python train.py --n_layer=13 --experts_per_token=1 --activation="drelu" --balance_loss=0.000286 --balance_bias=true --router_noise=0.05 --init_std_router=0.0249 --lr=0.0146 --grad_clip=1.0 --batch_tokens=[65536, 131072, 196608] --seq_len=1024 --train_tokens=469800000 --steps=3626 --dataset="wikipedia_en"
Below are experts of layer 4 (counted from 0) of a mixture-of-experts language model. Rows are named router (the router's row for the expert), gate (a neuron's input weights, with its number), up (a neuron's input weights, with its number), down (a neuron's output weights, with its number) and show model dimensions 0-127. Each number is 200 + 20 x the weight over its row's rms, rounded and kept within 0 to 999.
After each expert's rows: "mostly gets" lists some tokens that are sent to it at least half of the time. This comes from a sample of Wikipedia text that the model never trained on.

# expert 4
router,220,207,227,197,175,196,205,153,183,186,188,197,210,210,219,196,237,185,195,211,225,168,192,201,198,198,184,179,222,199,225,199,199,235,186,168,196,187,190,213,196,205,187,229,250,231,203,173,199,216,208,199,177,199,187,206,232,199,183,195,219,183,209,211,218,194,193,234,200,174,185,206,182,187,202,214,220,205,211,204,188,231,202,200,210,189,207,177,185,218,189,169,208,179,202,242,172,176,204,239,191,209,207,205,184,184,201,222,196,239,195,214,214,215,194,202,207,273,156,157,175,163,187,198,200,211,158,211
gate26,174,164,175,215,170,200,221,168,217,218,202,212,192,191,222,213,190,183,162,183,192,181,209,201,198,239,178,224,199,164,205,182,202,174,213,232,200,196,201,192,198,176,243,136,195,223,180,191,186,212,201,219,191,240,209,226,204,185,216,178,213,179,234,209,182,178,174,222,186,207,232,209,205,214,208,191,187,181,224,215,230,163,203,171,193,193,223,195,217,192,195,194,186,172,179,164,190,220,226,202,222,196,222,175,175,197,214,199,207,202,192,199,193,224,154,193,231,186,207,188,218,219,223,212,208,215,197,227
up26,210,160,195,212,188,204,188,140,197,193,206,205,178,193,228,224,217,216,183,155,204,188,209,189,193,229,156,226,207,192,222,179,197,191,217,238,200,206,162,206,223,189,209,162,186,233,202,185,190,211,201,218,201,200,219,208,203,205,187,183,212,182,180,206,180,173,193,240,175,212,186,206,186,199,209,217,196,201,222,228,219,181,226,185,190,216,193,194,205,183,161,196,191,198,144,152,197,251,213,188,215,203,247,181,223,183,207,203,196,182,184,193,181,218,174,215,225,194,213,194,220,213,219,216,190,198,194,192
down26,171,165,202,184,200,191,188,217,160,212,187,191,193,196,217,169,197,196,218,209,190,230,215,210,191,188,234,191,194,226,233,192,192,181,217,180,195,183,189,188,152,214,203,217,186,169,214,205,184,201,175,245,235,184,177,186,201,193,205,178,180,187,210,244,227,189,165,210,141,156,171,220,199,188,169,199,221,184,187,177,155,212,165,211,181,196,184,220,179,185,208,201,188,206,222,211,177,188,199,208,191,204,235,205,193,179,192,198,166,196,207,186,204,210,246,206,214,202,214,174,195,207,209,219,175,207,204,208
mostly gets: " the", " their", " from", " for", " against", " in"

# expert 7
router,152,192,210,222,207,172,205,170,201,194,198,184,191,172,165,184,177,240,227,214,168,198,211,170,198,229,228,184,195,233,173,224,222,200,200,224,215,196,189,226,173,169,196,186,178,216,218,223,181,202,206,205,186,234,211,172,211,208,169,194,186,221,180,184,216,212,191,209,159,199,229,219,194,199,219,180,225,207,212,208,218,187,214,208,221,203,189,183,201,218,228,204,188,179,193,147,190,174,203,164,216,200,186,180,195,206,215,161,190,182,194,230,197,197,231,183,190,227,199,210,217,180,207,204,230,187,242,221
gate26,238,205,166,167,182,209,209,203,230,212,216,166,191,203,167,226,214,174,186,207,204,206,194,196,213,180,227,226,210,198,230,231,194,227,166,180,208,188,231,218,194,211,204,196,201,184,197,179,198,207,217,198,189,229,200,246,187,207,217,175,196,170,201,229,191,212,194,209,230,191,177,175,173,230,205,208,181,200,206,220,176,210,201,209,251,198,195,217,175,186,181,253,208,219,208,208,205,222,172,198,200,182,216,210,218,207,163,182,160,192,210,195,222,200,181,163,178,184,225,175,173,213,199,189,224,220,237,195
up26,267,219,202,178,189,196,208,191,245,201,203,150,200,197,167,216,214,217,199,206,207,204,182,206,229,191,232,174,182,181,212,217,218,227,156,207,201,206,246,196,188,211,179,191,194,173,192,152,191,206,231,210,185,211,183,228,197,215,215,192,205,189,192,220,220,214,194,228,213,182,185,199,195,225,192,211,218,189,181,208,191,210,244,182,220,200,180,203,175,181,195,218,203,193,202,216,206,238,194,171,185,176,202,191,199,217,166,168,180,198,203,179,200,211,201,180,160,199,229,164,183,219,189,191,222,186,222,173
down26,248,225,225,198,174,192,219,188,203,182,202,176,186,174,189,193,201,207,186,181,189,183,181,200,199,193,216,228,201,222,225,206,197,209,194,201,179,187,195,198,181,272,171,210,205,181,211,189,211,198,217,190,179,212,194,203,192,189,180,192,195,244,202,233,193,197,183,234,205,204,194,207,240,208,204,171,222,216,202,173,217,233,212,201,220,221,152,186,205,228,207,197,193,217,189,210,197,194,163,204,169,254,189,208,185,199,164,183,162,197,210,210,254,236,190,191,217,202,205,209,178,191,192,194,200,174,169,213
mostly gets: " that", " which", " and", " not", " this", " but"

# expert 2
router,188,201,204,204,194,186,205,198,227,206,200,224,216,208,203,180,222,165,197,203,157,176,192,163,210,199,169,202,188,234,193,206,206,190,197,218,207,209,202,212,190,200,189,206,193,161,168,207,224,161,213,188,244,196,182,202,183,223,209,193,203,173,200,199,166,192,178,197,213,193,174,202,213,216,243,198,181,213,192,221,164,172,186,217,205,227,233,190,191,160,223,186,232,185,185,215,199,202,204,228,204,194,192,185,204,172,211,214,234,232,206,193,192,185,212,242,190,172,230,197,193,250,221,193,207,207,260,227
gate71,235,207,209,197,206,193,188,161,245,194,178,275,213,212,202,201,202,195,207,212,223,172,194,188,194,170,210,193,194,214,204,223,205,221,198,239,193,218,208,227,186,206,203,226,195,179,181,233,204,223,218,163,236,216,179,182,205,186,197,219,195,222,194,176,227,199,200,213,195,213,166,206,224,214,219,216,191,226,190,256,181,179,211,180,205,184,173,211,221,186,205,228,211,198,175,206,228,244,224,194,191,209,205,210,200,228,198,217,198,201,176,199,211,187,223,245,201,177,200,185,214,195,188,216,239,207,193,213
up71,219,195,222,231,204,197,183,158,196,211,185,265,216,196,216,204,190,156,198,178,203,194,208,195,168,208,203,202,174,210,212,236,173,205,197,225,194,229,211,218,186,227,199,196,193,181,202,216,197,218,223,169,231,204,182,181,215,181,204,197,185,222,186,184,194,210,207,217,202,204,172,220,178,221,208,197,206,256,214,238,171,188,200,197,176,189,220,206,211,179,196,207,224,187,174,226,242,231,197,189,187,195,207,204,198,224,185,229,178,204,188,214,217,188,220,244,214,161,163,206,223,214,203,195,241,193,200,215
down71,219,188,219,182,206,179,193,205,162,177,179,190,189,219,219,196,222,170,196,201,184,231,212,150,187,175,230,230,174,170,173,233,218,215,220,198,233,212,226,216,162,196,212,224,211,202,230,243,242,206,192,225,211,178,220,210,176,197,217,200,192,222,248,211,195,210,194,223,207,172,200,207,197,201,199,141,215,212,182,188,211,202,191,191,179,204,228,188,213,219,191,207,182,229,192,197,157,193,170,202,201,206,198,180,203,179,194,202,223,210,188,206,196,200,179,194,212,188,184,216,186,162,195,198,168,218,166,198
mostly gets: "\n", "  ", " two", " all", "\n ", " three"

# expert 5
router,251,196,199,194,203,208,195,213,157,180,209,190,191,175,195,235,177,189,208,204,237,225,207,223,186,176,228,180,192,196,215,232,226,199,207,186,224,188,178,169,189,197,170,214,214,181,198,190,200,228,186,192,177,159,214,229,195,215,195,207,231,204,204,192,191,230,219,180,211,202,229,179,177,219,196,197,204,191,206,217,256,193,168,207,189,190,226,197,219,211,207,256,206,223,208,172,251,206,188,194,189,216,230,191,213,198,223,195,184,177,197,169,178,193,217,198,174,164,196,188,208,202,204,233,207,204,220,173
gate65,210,211,194,217,173,242,197,216,214,205,202,195,212,183,210,234,199,229,207,211,199,158,236,225,202,179,220,182,213,198,201,197,202,191,171,215,218,228,197,227,214,180,220,253,189,177,198,196,188,204,163,190,185,184,183,207,197,239,208,242,188,186,204,245,211,180,215,177,204,194,203,212,184,195,213,215,189,209,208,229,221,205,181,207,195,200,176,190,221,216,185,215,163,198,200,214,263,202,238,177,192,223,179,184,227,199,199,191,187,172,214,189,207,154,187,186,178,202,216,193,219,214,230,212,224,194,158,201
up65,209,232,199,179,201,231,215,209,194,170,224,197,189,198,197,238,193,222,245,188,191,149,210,185,208,186,180,175,201,182,172,189,196,219,184,197,202,187,197,196,184,174,201,228,200,185,183,160,190,184,211,192,216,181,190,225,202,230,173,185,157,192,232,218,197,188,197,213,185,232,208,200,156,216,252,235,203,163,193,200,205,206,171,229,148,185,221,194,202,215,191,232,190,195,210,188,214,225,225,191,183,211,193,200,168,191,191,196,229,203,210,195,230,221,171,212,213,219,211,209,200,210,199,227,182,228,196,214
down65,178,185,222,205,237,250,177,180,240,197,188,244,197,207,180,215,223,202,172,189,185,219,234,208,204,183,152,199,200,188,226,192,192,181,208,198,195,188,180,206,186,179,192,192,199,200,190,192,208,196,227,238,178,205,234,219,214,186,223,184,232,163,200,186,168,204,209,238,169,192,191,191,215,192,187,194,195,201,198,191,188,191,220,234,218,217,179,188,218,171,209,200,170,232,200,201,183,207,182,209,191,247,199,216,208,221,168,209,203,193,207,225,205,201,233,185,212,175,179,199,172,191,193,183,146,170,205,180
mostly gets: " El", "See", " Alex", " Dan", " Er", " Lar"

# expert 9
router,147,192,193,177,209,168,201,226,170,210,168,173,197,176,213,152,195,194,169,203,171,209,231,207,212,202,184,219,169,202,220,233,193,200,186,182,175,183,226,187,203,215,187,193,205,193,223,166,189,174,198,201,180,171,197,225,246,203,173,193,204,207,180,191,222,216,196,205,187,223,175,208,207,185,185,196,214,192,206,199,197,173,172,173,200,187,227,180,210,194,180,240,185,213,223,200,194,202,189,162,179,205,209,152,207,171,219,175,181,187,212,211,245,193,189,192,242,213,217,176,215,214,180,203,189,189,187,210
gate17,208,196,191,193,233,202,194,192,219,164,217,193,212,193,200,217,212,199,174,180,190,234,207,177,234,158,229,195,237,218,224,192,209,230,173,223,199,191,208,210,190,221,197,208,231,209,205,189,188,222,223,183,170,186,196,234,198,202,179,208,218,197,211,204,222,189,214,176,202,198,177,229,206,219,228,211,204,200,237,207,190,199,187,219,169,216,197,191,169,212,191,226,207,214,189,177,191,248,212,206,151,187,209,229,223,204,194,197,185,236,240,197,197,215,187,237,238,223,205,252,222,223,212,196,167,215,214,210
up17,219,204,170,215,208,188,200,196,210,191,235,199,197,219,224,241,185,196,172,177,179,183,225,187,241,188,232,187,194,204,230,183,175,246,212,233,215,195,203,233,217,220,202,194,176,199,183,173,185,160,230,185,183,206,210,223,170,215,184,200,184,170,206,224,203,203,240,191,211,191,196,200,212,174,212,230,201,178,219,212,201,165,178,211,202,214,222,183,185,210,173,214,241,218,194,189,190,234,212,203,191,215,204,203,220,196,195,180,215,223,250,218,217,179,211,248,224,209,209,203,213,195,238,193,191,182,215,192
down17,223,170,177,236,190,180,177,243,202,182,180,188,229,174,216,199,188,178,221,201,178,201,174,212,245,196,209,179,204,206,197,223,171,185,201,190,193,200,183,205,218,207,207,168,175,181,214,219,197,214,154,213,217,206,173,196,220,176,203,179,184,229,189,179,258,203,218,198,206,180,193,213,214,215,190,199,182,196,197,193,194,215,232,237,185,209,193,200,203,232,227,213,195,248,236,194,205,196,212,236,181,206,205,190,204,196,227,228,186,187,157,185,203,202,152,201,201,174,203,199,217,228,233,201,182,194,210,218
mostly gets: " he", " she", " She", "ora", " no", "na"

# expert 10
router,196,215,178,212,168,198,213,173,217,224,192,191,208,198,221,200,194,202,216,226,217,220,188,195,221,190,207,244,193,209,151,191,173,218,154,184,217,175,184,212,217,197,237,171,196,211,198,168,193,190,206,208,221,227,214,195,190,223,184,186,206,169,214,195,203,183,184,201,220,202,198,189,220,157,204,167,201,191,188,172,227,206,223,185,175,219,137,203,193,183,212,209,195,213,217,217,200,210,206,198,216,241,208,197,204,212,147,207,198,175,239,163,233,211,221,195,159,183,218,210,203,205,185,228,206,213,187,210
gate10,199,216,200,178,180,213,237,230,220,221,181,176,208,205,218,188,238,192,188,197,192,171,209,188,190,187,215,242,186,211,213,209,213,199,210,211,183,201,198,193,196,212,200,228,173,204,167,188,191,198,166,191,185,186,214,196,167,174,204,159,198,214,214,179,168,190,182,215,178,201,214,202,200,212,195,205,215,214,184,185,201,197,193,192,215,202,151,212,244,200,208,221,136,219,229,176,232,225,181,207,188,200,176,165,209,203,170,211,217,229,222,217,180,199,224,223,183,166,218,210,179,170,220,163,171,185,208,216
up10,158,212,200,186,158,237,216,233,212,185,190,212,211,194,222,198,222,228,189,209,195,183,222,191,177,183,219,237,220,213,196,194,237,198,206,195,168,203,199,201,202,208,220,203,185,199,174,174,215,223,198,179,178,185,228,223,177,199,221,214,207,205,183,190,166,178,185,224,203,205,221,194,220,206,214,206,224,184,229,180,217,193,192,165,207,196,140,217,208,208,200,210,146,205,212,188,204,233,171,227,178,196,184,202,164,233,179,222,204,215,191,213,183,211,244,201,213,168,211,191,178,163,218,200,191,200,215,187
down10,211,172,193,204,210,177,189,192,186,157,235,221,226,205,241,193,216,200,177,215,204,200,203,194,190,222,201,185,207,177,217,159,232,207,185,198,192,176,186,204,200,212,161,190,193,191,185,193,189,182,189,167,192,197,223,207,202,200,187,165,209,181,160,229,210,212,197,174,191,202,178,171,199,202,229,208,197,247,196,229,198,226,212,198,205,209,195,229,202,217,198,194,193,197,176,213,180,180,211,181,217,240,182,208,149,211,158,208,179,191,208,196,230,209,203,212,204,225,196,178,157,178,222,200,134,182,221,206
mostly gets: " University", " School", " Party", " family", " State", " Kingdom"

# expert 1
router,207,191,216,216,199,222,198,214,209,179,191,212,227,208,176,219,143,144,245,197,190,170,181,195,182,233,186,164,206,160,181,183,181,195,215,202,192,223,182,190,247,197,233,224,227,229,211,185,183,234,197,185,213,229,199,168,183,192,202,210,187,234,207,169,210,207,184,181,222,189,226,205,174,227,190,196,160,174,173,222,170,182,199,171,220,171,203,207,199,227,202,195,197,209,190,228,223,187,199,207,216,211,162,205,208,201,188,194,187,195,179,210,212,192,216,203,202,196,187,201,190,178,213,207,218,222,224,205
gate18,204,238,185,178,199,171,189,189,177,195,155,216,187,178,207,219,157,172,168,201,156,213,213,185,208,233,179,206,223,186,207,200,191,210,185,196,204,200,193,202,202,217,197,157,168,197,180,159,205,228,213,252,206,213,213,205,188,197,214,204,194,221,193,217,190,258,223,200,180,214,168,181,221,203,209,209,215,200,194,195,207,183,185,247,202,174,225,209,214,193,183,180,192,209,214,213,220,216,195,217,233,218,175,210,213,179,194,225,185,166,186,209,167,195,208,183,208,180,206,183,207,171,238,185,225,214,192,182
up18,185,196,173,231,213,163,182,180,184,206,175,206,186,175,187,225,195,179,176,193,192,222,215,193,194,232,196,194,243,210,203,179,190,211,223,175,192,195,211,226,207,209,211,165,220,187,163,197,199,230,216,245,205,231,205,186,197,189,209,184,237,195,195,177,203,244,225,203,191,201,196,213,193,205,211,223,198,213,202,194,189,201,252,244,192,213,192,180,230,183,199,161,191,233,214,213,210,155,215,222,242,212,170,207,222,194,195,209,168,197,170,195,165,185,206,185,206,187,228,214,219,188,207,175,204,190,218,176
down18,218,168,179,211,217,187,214,176,174,189,158,175,188,206,169,208,196,225,191,194,194,199,180,222,214,193,147,196,181,168,208,206,221,200,202,196,209,216,200,158,172,178,215,181,207,186,187,208,209,205,195,232,174,171,174,212,197,177,213,197,242,186,188,227,166,189,224,210,236,196,218,220,211,188,200,202,169,163,213,187,183,205,225,192,176,186,247,175,201,214,174,198,224,208,229,198,193,190,182,220,203,195,205,214,197,198,183,196,199,169,191,187,164,193,210,197,241,193,171,206,208,202,180,185,184,157,179,160
mostly gets: "rib", " final", "ert", "ll", "ript", " Final"

# expert 0
router,203,185,221,178,219,196,186,194,221,179,210,180,185,226,216,192,174,228,202,204,224,207,168,168,204,155,212,221,236,187,227,204,161,205,172,207,175,234,181,180,222,186,233,209,181,220,220,205,204,218,219,201,200,166,226,199,237,212,214,208,187,205,205,237,190,226,230,213,225,233,191,172,201,188,181,227,199,196,177,231,204,210,200,216,192,208,178,221,189,198,166,199,214,181,187,196,180,233,193,201,193,211,231,180,202,225,216,204,201,216,189,166,202,197,188,201,173,170,217,203,170,186,198,164,214,193,253,220
gate54,203,183,196,212,196,146,192,218,190,167,166,216,169,184,203,249,187,159,202,182,177,217,213,203,190,208,201,233,229,170,216,193,179,204,214,176,218,198,220,195,192,138,196,206,217,183,193,196,208,210,204,217,171,170,197,193,192,201,179,215,195,240,200,236,232,204,199,226,213,182,198,192,205,209,216,139,214,204,184,211,205,197,234,198,204,222,179,194,189,198,196,192,211,203,173,203,223,202,203,186,174,195,196,183,227,223,203,184,210,208,183,200,232,213,184,167,190,216,172,227,216,189,221,219,242,206,227,210
up54,195,204,180,199,210,161,196,178,199,173,179,198,204,193,166,225,210,194,207,202,174,219,205,170,183,208,177,223,184,165,197,206,179,214,231,230,229,210,235,172,173,136,183,232,243,175,220,220,213,212,206,214,194,187,186,169,205,219,219,184,189,210,198,214,200,201,181,218,200,172,186,202,213,213,213,194,210,182,175,201,225,217,226,214,181,218,218,181,211,193,182,207,207,202,180,227,231,204,196,222,194,223,202,177,162,219,215,170,197,202,214,216,249,220,205,182,184,245,187,171,204,210,205,201,234,197,218,188
down54,215,177,203,225,219,166,193,209,210,170,194,176,194,204,223,220,190,224,174,202,198,229,186,199,165,168,213,213,202,213,204,211,192,213,207,182,254,199,228,156,181,212,209,189,186,208,186,186,188,218,207,190,174,198,188,190,197,228,189,207,172,179,208,221,204,202,212,192,228,175,177,179,175,213,211,261,229,191,153,223,178,193,215,217,185,179,223,202,224,188,170,159,185,186,184,178,198,230,166,175,190,242,183,184,185,216,167,199,208,225,214,215,183,196,198,188,175,222,185,218,215,199,211,218,196,204,212,193
mostly gets: " \"", " U", " S", " H", " N", " C"

# expert 11
router,202,224,179,195,168,226,205,163,181,242,241,171,198,196,223,212,221,196,189,169,212,213,189,175,211,214,193,205,224,191,217,202,215,181,210,195,157,214,223,209,196,208,225,210,211,182,175,225,216,207,190,208,237,226,173,184,204,194,208,212,192,232,158,202,190,216,199,200,205,174,223,180,188,183,205,224,217,199,198,189,191,215,188,204,188,209,242,220,247,205,193,174,191,212,198,171,197,196,177,175,191,182,236,205,163,167,184,132,188,202,207,198,192,199,210,190,236,206,204,173,195,220,179,202,177,173,205,189
gate24,178,220,221,237,206,220,189,203,214,197,176,198,176,170,211,210,186,183,168,199,185,190,217,210,199,183,207,220,197,240,219,236,222,194,188,192,223,221,211,189,210,224,197,218,227,214,196,174,184,231,191,199,162,202,204,184,225,205,178,210,216,175,222,206,214,195,220,177,218,177,193,173,198,166,173,181,200,162,234,185,173,252,204,217,201,215,201,186,216,178,207,180,207,151,223,221,185,186,212,243,200,210,218,208,183,237,185,152,191,162,209,188,186,201,207,213,206,176,192,218,196,199,195,203,157,205,203,204
up24,190,222,212,207,163,218,194,220,197,213,212,217,176,177,211,198,236,182,136,203,200,196,188,197,159,196,213,248,195,209,206,229,213,194,179,188,199,204,210,184,184,215,177,204,216,206,170,156,202,217,174,200,183,189,212,213,227,184,190,208,214,174,232,184,220,214,180,158,231,197,189,182,180,170,209,217,170,177,243,211,189,217,192,204,212,206,213,196,215,166,180,189,184,176,192,209,190,203,207,188,196,231,206,175,161,216,199,156,203,189,208,191,197,186,169,218,229,158,196,217,216,203,216,211,176,202,222,193
down24,218,202,192,221,215,213,167,187,213,238,236,186,208,206,218,241,192,204,187,182,198,201,196,201,205,186,199,187,222,212,156,206,194,203,198,219,203,211,187,222,181,221,233,206,188,182,194,183,186,207,211,185,210,209,228,224,199,203,199,213,157,247,196,198,164,184,186,188,209,204,179,189,199,229,171,199,203,223,237,201,214,195,231,210,220,178,190,191,196,230,186,187,172,198,199,195,199,187,175,166,191,171,216,162,172,174,151,219,151,190,204,209,191,238,207,199,195,260,209,187,215,199,220,207,205,221,216,224
mostly gets: "18", "9", " 26", " 25", " 16", " 18"

# expert 8
router,233,182,197,193,221,196,172,216,206,180,240,232,160,194,197,203,240,228,199,207,198,202,215,177,194,202,219,223,182,199,208,201,205,190,230,194,237,219,245,207,164,239,194,228,175,198,195,206,200,202,194,214,208,190,195,197,190,207,195,203,206,187,195,189,219,188,188,208,220,195,210,183,230,196,210,193,194,228,203,144,226,182,230,206,236,214,189,211,208,168,208,154,212,204,216,175,199,166,170,226,179,183,172,243,197,213,188,207,245,202,218,209,203,181,195,201,177,223,203,216,237,188,209,183,172,199,167,198
gate15,185,200,199,186,208,226,214,207,195,205,194,197,195,192,227,231,175,171,196,232,180,193,207,245,190,194,230,154,232,175,207,204,194,202,167,209,228,197,216,193,198,208,210,162,183,213,194,165,167,255,178,195,195,211,225,177,195,216,195,201,188,198,240,180,219,176,178,209,189,241,201,220,204,218,194,198,189,181,239,209,164,193,192,222,215,194,207,167,218,217,206,186,217,234,226,226,183,186,200,201,181,190,198,225,224,214,207,166,193,179,179,214,171,221,155,186,205,176,190,206,174,183,215,204,198,188,206,180
up15,225,216,183,194,215,220,182,205,211,215,216,173,170,158,230,208,222,171,179,212,169,198,218,211,175,207,247,211,239,202,195,219,205,199,169,197,215,205,194,209,209,185,200,171,193,208,198,188,163,233,217,215,198,200,220,184,232,213,191,189,198,223,238,180,209,180,175,228,192,228,192,246,200,226,168,192,174,184,230,197,178,158,190,202,209,192,237,184,202,220,195,167,194,204,228,233,188,201,208,210,208,205,201,237,212,201,203,171,191,182,198,211,168,201,193,192,211,169,152,185,188,178,197,202,184,193,226,197
down15,202,177,200,203,218,217,168,228,197,229,208,212,223,194,208,198,169,218,209,227,192,221,212,201,241,155,187,187,253,153,176,231,181,198,207,190,196,199,205,204,216,202,213,223,186,225,222,210,200,221,182,219,229,192,179,187,189,220,208,239,194,216,240,229,195,220,201,206,192,165,213,200,204,221,187,178,219,206,219,184,186,196,187,210,179,218,192,202,217,236,228,183,182,219,203,210,182,229,174,169,189,180,203,212,213,171,204,193,223,198,162,181,209,196,177,179,223,225,155,206,195,212,205,241,197,179,179,216
mostly gets: "z", "u", "k", "j", "ik", "i"

# expert 3
router,199,217,182,196,216,218,197,219,213,195,188,252,208,200,196,239,212,224,197,177,214,210,193,222,207,191,223,192,228,210,194,178,196,184,217,195,150,187,187,211,200,171,184,153,226,198,203,209,202,177,211,226,233,204,200,210,185,193,205,196,210,213,220,234,176,205,208,184,181,185,167,224,222,213,236,204,206,206,232,229,195,244,184,228,163,203,188,172,142,221,218,197,190,226,224,204,203,210,235,216,207,211,206,229,210,204,204,211,210,160,201,193,199,192,166,210,212,188,163,202,222,204,180,170,179,205,184,180
gate17,201,206,212,177,210,224,240,199,180,210,209,195,158,186,184,207,217,226,191,182,187,194,202,198,223,198,217,193,264,226,192,190,170,226,264,195,219,159,206,207,226,188,159,197,211,220,185,193,181,209,213,178,223,205,229,172,190,196,210,212,222,203,208,193,198,212,183,205,164,175,193,211,199,211,239,225,220,213,200,202,224,211,230,202,193,195,213,188,196,214,187,212,224,201,223,193,220,229,219,190,202,222,175,204,175,186,213,188,203,163,211,186,164,213,188,186,228,221,181,214,177,214,196,182,147,193,192,222
up17,173,208,205,204,183,212,245,201,195,200,185,199,178,212,196,179,206,213,185,199,190,215,211,208,231,201,205,199,243,223,203,198,203,229,217,219,216,162,193,204,206,203,149,194,207,202,195,172,173,213,202,197,209,183,209,200,195,196,202,213,193,197,212,196,214,202,204,208,185,195,199,190,207,261,232,224,214,172,213,215,222,230,268,176,199,204,221,199,172,238,161,194,186,194,254,220,216,194,218,196,182,206,180,210,183,205,220,227,187,161,227,186,211,193,186,191,181,176,177,232,160,209,201,196,181,176,204,227
down17,222,185,188,195,209,181,217,216,244,190,210,208,196,220,233,177,203,190,129,180,169,186,204,230,185,215,189,214,212,177,210,196,186,221,192,178,165,203,183,202,170,223,200,174,209,202,211,179,207,223,181,207,219,167,173,222,201,201,211,195,156,223,221,185,190,198,186,176,203,188,190,143,196,201,195,189,236,197,158,189,183,186,201,213,186,189,211,211,241,192,169,198,201,196,216,230,195,203,191,207,172,232,193,184,189,192,202,183,212,192,218,207,201,210,243,171,168,182,189,215,172,220,198,171,200,214,225,207
mostly gets: " per", " Su", " cl", " fa", " res", " co"

# expert 6
router,208,167,196,240,161,224,215,218,212,218,217,209,213,223,195,213,210,224,171,181,195,214,211,274,146,205,194,225,193,186,223,171,243,206,213,218,203,200,210,184,174,222,221,230,188,216,199,228,205,207,173,198,205,195,215,210,175,183,213,172,175,179,221,184,186,181,222,235,216,238,185,219,209,203,206,212,180,192,198,172,204,200,245,184,202,206,197,195,209,195,182,214,180,190,211,196,185,218,194,180,187,186,211,196,211,208,186,207,192,226,188,205,162,229,169,192,200,168,224,181,211,210,220,195,177,202,187,169
gate18,194,172,206,202,194,154,205,194,216,206,209,206,203,224,189,237,198,190,187,188,235,203,232,211,188,213,197,212,179,189,193,168,160,230,201,236,220,173,232,242,198,238,223,174,205,202,179,219,196,189,184,207,215,233,201,204,185,166,217,199,185,194,144,199,222,222,205,226,214,198,208,168,200,225,208,224,170,211,223,196,221,209,195,185,214,171,193,202,185,225,208,197,202,232,219,196,199,193,213,199,214,210,203,200,194,222,224,173,235,208,214,242,196,183,172,155,190,149,216,208,220,216,185,204,194,198,202,210
up18,182,193,202,186,211,160,221,211,221,207,174,201,210,177,232,211,197,198,177,184,256,225,232,205,181,198,187,219,202,186,187,164,166,210,219,209,206,201,221,190,186,225,221,194,177,193,176,208,222,188,169,210,216,230,199,177,194,148,214,202,182,189,190,215,229,224,186,247,183,208,209,176,205,188,199,216,167,225,218,200,214,227,206,198,173,179,172,208,181,208,191,221,212,211,209,225,181,195,175,213,195,195,227,172,213,199,225,159,218,186,240,225,199,193,180,167,192,174,223,230,224,195,180,199,194,219,198,197
down18,203,184,227,211,178,183,223,191,167,196,206,199,211,199,197,235,241,190,174,197,233,209,196,178,185,182,212,192,177,202,166,203,174,190,186,214,184,185,161,198,175,199,222,169,207,207,177,220,212,229,189,190,222,198,190,247,200,205,187,201,232,184,207,170,182,185,251,188,190,191,201,205,217,194,202,189,215,202,239,212,201,173,214,193,187,236,190,175,204,210,211,151,188,260,214,203,209,195,187,220,206,241,161,174,199,211,206,179,206,197,176,201,204,183,206,185,218,211,169,188,215,218,212,242,215,185,189,219
mostly gets: " used", " became", " released", " made", " use", " found"